python train.py --norm_eps=1e-06 --batch_tokens=[65536, 131072, 196608] --steps=9200
Below are experts of layer 5 (counted from 0) of a mixture-of-experts language model. Rows are named router (the router's row for the expert) and show model dimensions 192-255. Each number is 128 + 24 x the weight over its row's rms, rounded and kept within 0 to 255. Numbers have three digits each.
After each expert's rows: a language model's description of what the expert responds to; "gets" lists some tokens that make up at least twice as much of what it gets as of all text. This comes from a sample of Wikipedia text that the model never trained on. Tokens count by the router's weight.

# expert 7
router:138103145118132103129098105131149091128120160145100136127085124171128118163107140123118149193108094101160120110133145094107117155149161087090141120115117120121125137142138129098135160117079178
Description: Section-heading words after == (Selected, See also, Early life, Reception) and career-timeline words in biographies such as debut, later, first.
gets: "==", " first", " also", " later", " been", " career"

# expert 43
router:176099146140137148152137124154167101121135142173128102088078124158097127122104142067128149129079107123147133097127148100126112161162143128111131133164151146118075149113108154121138188107118127
Description: Line breaks and table separator rows, infobox field starts, and general noun-phrase words like other, main, basic, notable, "of".
gets: "\n", " of", " and", " other", " main", " This"

# expert 22
router:156116166117114112115132123113126088121137148188130102105122161147100131150127138115132133157072087119148123082129153099140091149118138102092176141128107122076077144146115135100165176149134127
Description: Time words like during, early, later, summer, spent, plus the or rest after for, e.g. for the rest of his career.
gets: " the", "-", " for", " during", " of", "|"

# expert 60
router:158122140126164113119136101132137119104128130142094132090087127156101111115122152125100142134096076150161119061138143097109109162151152088111134156126134135116083149136084096133154173123108147
Description: The word century after ordinals (11th-century), semicolons after ordinal placings, opening quotes, and word-initial s or S pieces (s|ake, s|acks).
gets: " \"", "s", " S", "S", " s", " century"

# expert 63
router:165109170128120119124132117167162106140121157152135120078098127148111117117119140106133145138101110141145165096117131083111087135149168107079150159141140149110064166133099159107157143156116150
Description: Modal verbs can, may, could, might and copulas is or was, plus "at", table pipes and degree/minute marks in coordinates.
gets: " at", " |", " is", ":", " was", " are"

# expert 59
router:134096110130123110131128129158166083125143144175091107124133129149116137118086160131122124141070134133172126132123131118150118135121120108119170136153160166124092137116123130123148156140110146
Description: Sentence-initial quantifiers such as Some, Many, Both, Several, Among, Despite, and list-item dashes at line starts.
gets: "-", ".", "|", "–", " He", " Some"

# expert 32
router:160147133130143120121101105122150096132126160157129103096097114177114137121110143089124156152073101131148123118115166082120096144137165109072138148145168152110084166128107131078132169113103158
Description: The after under in "under the name", list-item dashes, and first pieces of personal names like Alex, Jean, Herman.
gets: ".", "-", " under", ":", " Al", " John"

# expert 40
router:129121150128142103123115115121150094094154183158115115090100113158110085131108147119127150128099117141151149090109146074132110150115154102101153130147114168105102125127114112116130161107103155
Description: Pipes in sports result tables, one of the, and nouns like program, contract, deal, process, attempt.
gets: " |", "-", "–", " program", "ay", " contract"

# expert 10
router:145114148129128129121127125125160114115124176145126103096112122142100129127119143098090148168091095123132127091123142096119084178135146109085153153140141159108082155136106136098139153125093148
Description: Verbs like led, helped, joined and the article or noun right after them in biographies, e.g. lead the, joined.
gets: ".", " the", ".\"", "\".", " led", " a"

# expert 45
router:139097127125103098129148090130160075124131159165109090123106114172109131140109134115119131141074104142147133124099147096147092153145140125100148150137139122091083135116108132126125162159098171
Description: Line breaks after section headings and sentences, and first pieces of capitalized names (Sh, Gh, William, Charlotte) in lists and tables.
gets: "\n", ".", " L", " W", " G", " C"

# expert 2
router:165110145129132127143106109159131086124141164151120126102125120125088148153113149111107137181078103122138080120153131099135121181138173099103136178136152167109099117146091124109113185112116156
Description: Prepositions such as of, in, by, from, between, and sentence-final periods and table pipes, e.g. first of all, from the 1890s.
gets: " of", " in", ".", " by", " for", ":"

# expert 5
router:164106158138135125119101103119144065137116152150110127103088114151095146151098148084111125174083073131126150100159157099103094165158146095095153147155153160106101152141101144093142139127119133
Description: Words right after is, was, be or as that begin a predicate, mostly "the" or "a", as in "was the editor", "is the finest".
gets: " was", " is", " \"", " a", " the", " an"

# expert 29
router:160102130155107119113144105138138092105142160163096117112101152137068136128120124084106141157090103121129148099118160099099091146153137112093149179121145153101104142130134138114178163134139157
Description: Line breaks, cell edges and dashes inside sports and results tables, plus the conjunction "and" joining names, as in "Drax and Gamora".
gets: " and", "|", ",", ".", "–", " In"

# expert 50
router:166117146115137119113131096123143101117123161143120112097107127129107139140122144112117151164071101133142115104108143099113091159144136101093173148161160156108076144120114140100138163124118135
Description: The preposition for and verbs take, took, sought, seeking, plus numbers and pipes inside medal or vote tables.
gets: " for", " to", " and", " 2", " 3", " took"

# expert 33
router:155114117134116116129139117139144059137128156172118111113116141134110109121135170095114158155073104144137109084097163097110084134143153109077167147132153123098069147142155139103124130132134154
Description: The word "the" after verbs or "all" (select the, classify the), and commas ending introductory phrases before a subject pronoun.
gets: " the", ",", " The", " of", "The", " all"

# expert 0
router:165099145114111120135127089155141067131134131143115116104101148152133139171129146084124155170085085113138152109089171100144109151136128103086169137131148151114091147118108141089110167148107140
Description: Possessive and object pronouns like its, their, them, him, plus 's after names, and table pipes before total columns in stats tables.
gets: ")", " ", "\n", " its", " their", " it"

# expert 36
router:159121153130138110114110125140143085121147169155116108084108116161108122150111167094113145166096116123153136079114157096122088146141161117098143152148144148125083143140139137105138176129112158
Description: Adjectives and nouns after in, on, over (original, traditional, campus, modern), plus fragments in codes, score superscripts and race result lists.
gets: " on", " in", " C", " New", " \"", " L"

# expert 9
router:171119156104134082102114102142155087116138177173131114103127129155120156126127144085094161125100107107124129094116177118114104159131127094080153179115158160129092132144102138109111120162113168
Description: Prepositions like of, on, for and during, plus verbs of making such as make, create, establishing, and long/short, ISBN digits, LaTeX fractions.
gets: " of", " on", "|", " for", "=", " long"

# expert 56
router:168100129134139108110103088128137088110120158153100123091065127162088139157112136109127153146089094136156130108093162104131087157158165103069137179140122168128087137147114120102161154130126132
Description: That, which, who starting clauses after a noun or verb, e.g. police that left, accepting that, plus It and However.
gets: " that", " which", " who", "\n", " It", " he"

# expert 57
router:160115137133142124119118112119136073112140151161112112103102115134094115146108141099081144161085092135130102088144140081098076165149169120097155169141160150115100142125127133112117159144123157
Description: Verbs after "to" such as promote, achieve, protect, pursue, and prepositions into, with, about after look or link.
gets: " to", " with", "===", " \"", " of", " ("

# expert 23
router:145107127128146140098145103106143101147148169134113123109118125121119149140086133104106129138095112144144149087110148104137103133167155129094172144139141161106092129109143138115112173139111176
Description: Biography openings about birth and family, such as born, Born, "born into a family", "The daughter of", birth years.
gets: "-", "|", " (", " ", " =", " Born"

# expert 17
router:153104165124133113122127109141136108130127154168130126092084121154108125126109129103112131154102103119149130085120124103110101170138156105083140152127138129097086158149102149114139140143101145
Description: Verbs of saying, believing or doing after a subject or auxiliary, such as stated, argued, felt, "had identified", "had to do".
gets: " |", " had", " said", "ed", " have", " stated"

# expert 55
router:169121150121132125136123128125156117162151169167118099104079113141096160149102136097104150153057092131158154111108165091101077170164156107094193139140147151109110158118132135109156158117119138
Description: Mostly the preposition "in" before places, topics or phrases ("in South West England", "in more detail"), plus table-row pipes and University.
gets: " in", "|", " of", " the", " and", " In"

# expert 25
router:154095116129102109110149085119124117137109179189115132104108143145102146120116120109116131149099086118123159114092142094108110175160122108107147163163144164116068141133097120093152137153089148
Description: "and" and the word right after it in coordinated phrases, especially possessives and pronouns (its, their, they, then), plus table numbers.
gets: " and", " also", " its", " his", " they", " then"

# expert 18
router:150103143144142126125135102135154072117137175169106105093121109141085114137135142100120137157078105134153127080114149116120076160142159126103170174135133161125096138128135134096141158148123151
Description: Sentence-opening words like From, During, He, In between, plus periods ending sentences and en dashes in year or score ranges (1785–1847, 158–62).
gets: ".", "–", " |", " He", ".\"", "°"

# expert 41
router:160110149114141106130114131156171117100148168163139111105101125129127133124095159121107151139076074128147085076104155115113102167151137110074146123145143150130106164130112132091135148137138129
Description: Words and numbers about rank or position, such as top, highest, seed, medalist, Billboard, "top of the charts", "69th among 97".
gets: " |", " top", ";", "″", " ", " York"

# expert 21
router:148103174134106093121126123145138092120145165153112138135104144149092105106133176112105147152103123137122132076099150083109117150159140111101179130143151132110115173144110142100138158141140142
Description: Quantifiers and determiners like many, several, various, numerous, these, often after "there were", "of" or "among", and before counts.
gets: " the", " had", " many", " of", " has", " have"

# expert 39
router:152122139123146102109124091118134107120136177145091123088096129147105124155131157100120170146090102140133125115151134076129091202158139114103151136149145154121145143138103145091127154129086127
Description: Adverb-forming pieces (-ly, -ically, -ively, -ably), adverbs like newly, highly, increasingly, and the articles a and an.
gets: " a", " A", " an", " and", " or", " V"

# expert 38
router:166128160118127111092129098113143086118121165142094144118108142132140127153107133111088176165099119114139113077111127121124112162162159098104153162127145144118115126116146142111127176135109148
Description: Forms of have and with, plus the adjective or article right after them, e.g. had the best, have very low.
gets: " had", " has", " with", " have", "-", " a"

# expert 12
router:157123141135140125124133123138153105114118166160103114116091141157128147159094150100129162161079091129155145090138146104136093183155145115077176132142144137100075123129111136121104168143098145
Description: The word the after "known as" or "participate in", header markers ==, and table pipes ending rows in league standings.
gets: " the", "==", " ==", " =", "\"", " by"

# expert 13
router:139110145095143095132142116124142091141123146148117128109115129148127132151115145050108150133084127135144161066113142093119090154137153095088189146171143142132117143143123099112118133126133105
Description: Mostly "the" after prepositions, especially "one of the" in reviews, plus surname and name endings like -icz, -ampton, and table numbers.
gets: " the", " The", " 1", " his", " 0", "man"

# expert 24
router:153102135127113114100113120145152106140129143171128100078085101162132125144142155130120166149052109112137133096121134081121120177154141077102172165142140177097087121147105140108150179149125143
Description: The preposition at (at ten years, at the helm), "at the time", and degree, minute and second symbols and digits in coordinates.
gets: " at", "°", "′", "″", " At", " time"

# expert 6
router:114109133137146100105119112139155106134124147146133111100120119133108135140119127111124162165119095132141124104104136134159098178147143088092164140142122137113113138120128109077175165148133149
Description: Prepositions after verbs or nouns, such as for, with, by, of, plus three-letter country codes in sports tables (GER, RUS) and sentence-final periods.
gets: "|", " by", " with", ".", " for", "-"

# expert 8
router:145071128130108091137121116153117102146122170157157130101120097157081136123124154079090158161089101127142123086108160082116093171138148106085136151149151150088103136113126116095137143138122154
Description: Pronouns like it, there, them, you, and any after than in comparisons, also However and table country codes.
gets: " it", " It", " there", " (", " them", " well"

# expert 58
router:169095124139124110099120142135152107114112157160128111101098107151117130109118125088125133151087134131141109084109150110110115132154135110105149135149149155120076148114100158098149160128125142
Description: The word as in as of, as well, as strong as, plus When, fellow, uncle, and to or by after verbs.
gets: " as", " to", " As", " by", " ", ":"

# expert 49
router:134117103124134096118150102137158115118147137196149130115103118151113148166079157127096129162067109137149125116104162095153120158134149094112158170131111160088095132086103123113128147124133169
Description: Sentence-ending periods, line breaks ending list items, and the determiner opening a new sentence or clause, such as The, Each, Both, "the next day".
gets: ".", " The", " the", ",", " and", "|"

# expert 1
router:177117106092137111098113130115126111132130175131102133111131134160111144144110122093094125164067100135141137103145161131123065141150146091088183143154148141105088162137128128090123151122107147
Description: Hyphens joining compound modifiers, word-initial prefixes like re, co, un, adverb endings such as -ically, and taxonomy infobox fields like Phylum.
gets: "-", " was", " were", " is", "ically", " un"

# expert 20
router:155105089143119100123113092139151105167129165137141113099122119177113122155119132096131121153089097127167104095092107101136081151153133067104164149153118149096075159118113135125136165136151176
Description: Plural nouns for groups of people or things (authors, critics, officials, companies), also was/is after subjects and table pipes.
gets: " |", " was", " is", " ", " N", " were"

# expert 52
router:151111121122137108131107110111124081127122148161066145094132130151105151159125137121123128140085111124155135090104180100126092150147138104107158132135137165098125149147133115125152167122132156
Description: Section headings like Biography, Early life, Personal, and family words in birth accounts: born, wife, Growing up, divorced.
gets: "|", " The", "The", ".", "-", " the"

# expert 28
router:152100135112151101125118111136156108117131160141117122120115130155107157148121161110116138155090126135138129122122140105123110154162141110063159150143153147107082169105124112115114135116107123
Description: Names such as Award, Association, Conference, Family, Suborder, and the, in, of inside superlatives, e.g. highest honor in the.
gets: " in", " the", " of", "-", " for", " at"

# expert 35
router:168099141131091094112098116131155102105141143168120114102104150146117151138126148108108153155093124114145131107177150112115091181147121125088148135127164154122093137137137128114114109151121153
Description: "no" after verbs like means, is or left, plus On, without, See, List, and == section heading markers.
gets: " on", " and", "==", " to", ",", " of"

# expert 3
router:134100142125109130113158094153140128099131133134118118108139126142104110142110108117116160149080169130162122121161128143146096137145181088115145152118120109093104138134122123110153131144119162
Description: Final pieces of surnames and foreign words (sson, owski, ić, mann), Japanese kana and CJK characters, and commas or parentheses after names.
gets: ",", ")", " (", "en", "man", "er"

# expert 30
router:171118148120132079118142113133137137142144168120145116113092130131097094140122146084107131135086118153150107077108169119126106169116129105101150151152131153102086126139108137119155129118107142
Description: Hyphens inside compounds (upper-middle-class, high-ranking, full-length) and the following word pieces or second halves of compounds (broad|band, Inv|asion).
gets: "-", " S", "s", " M", " ", " s"

# expert 4
router:138124150125136102107112086124127102111124127164097130087105117151097116149095134112135129136079124146131135093109150105120094170138160107104156160139158139108104143135121135105123191151131164
Description: Possessive 's and ', of, and relative pronouns who, whose, which after a noun; also taxonomy headers like Domain, Animalia.
gets: "'s", ")", " of", "'", "–", " who"

# expert 48
router:164139163132133083116108094139147111104109130165114119103138140172128139144116129112108131154102101121141095121122134092106084153157158098106155158119136149142105128128103125082138174149138132
Description: The word the after for or of, especially "a first for the", "for the club", plus markdown table separator rows and words like only, example.
gets: " the", ",", " for", ":", " a", " only"

# expert 51
router:172111185114130134134127111113140113122135118142111104107096148125110138138102139133138146147079117153157127107150129126115091141153174117091179145153172147101103131141100143083110142148105152
Description: The word "the" after verbs and prepositions (show the, scrutinizes the), and derivational suffixes such as -ful, -eless, -ulsion, -iness.
gets: " the", " a", "\"", "-", "=", "°"

# expert 46
router:158120156102150116128130117127151082117125174167096098104113115143112116141136151088132144146087116120135134131129158082119087155121135117098166163153136152121093140131111139093128154134128177
Description: First token of a table cell after a pipe or line break, like years, song titles with Your, My; of after reached lengths.
gets: " ", "-", " \"", "|", " 7", "y"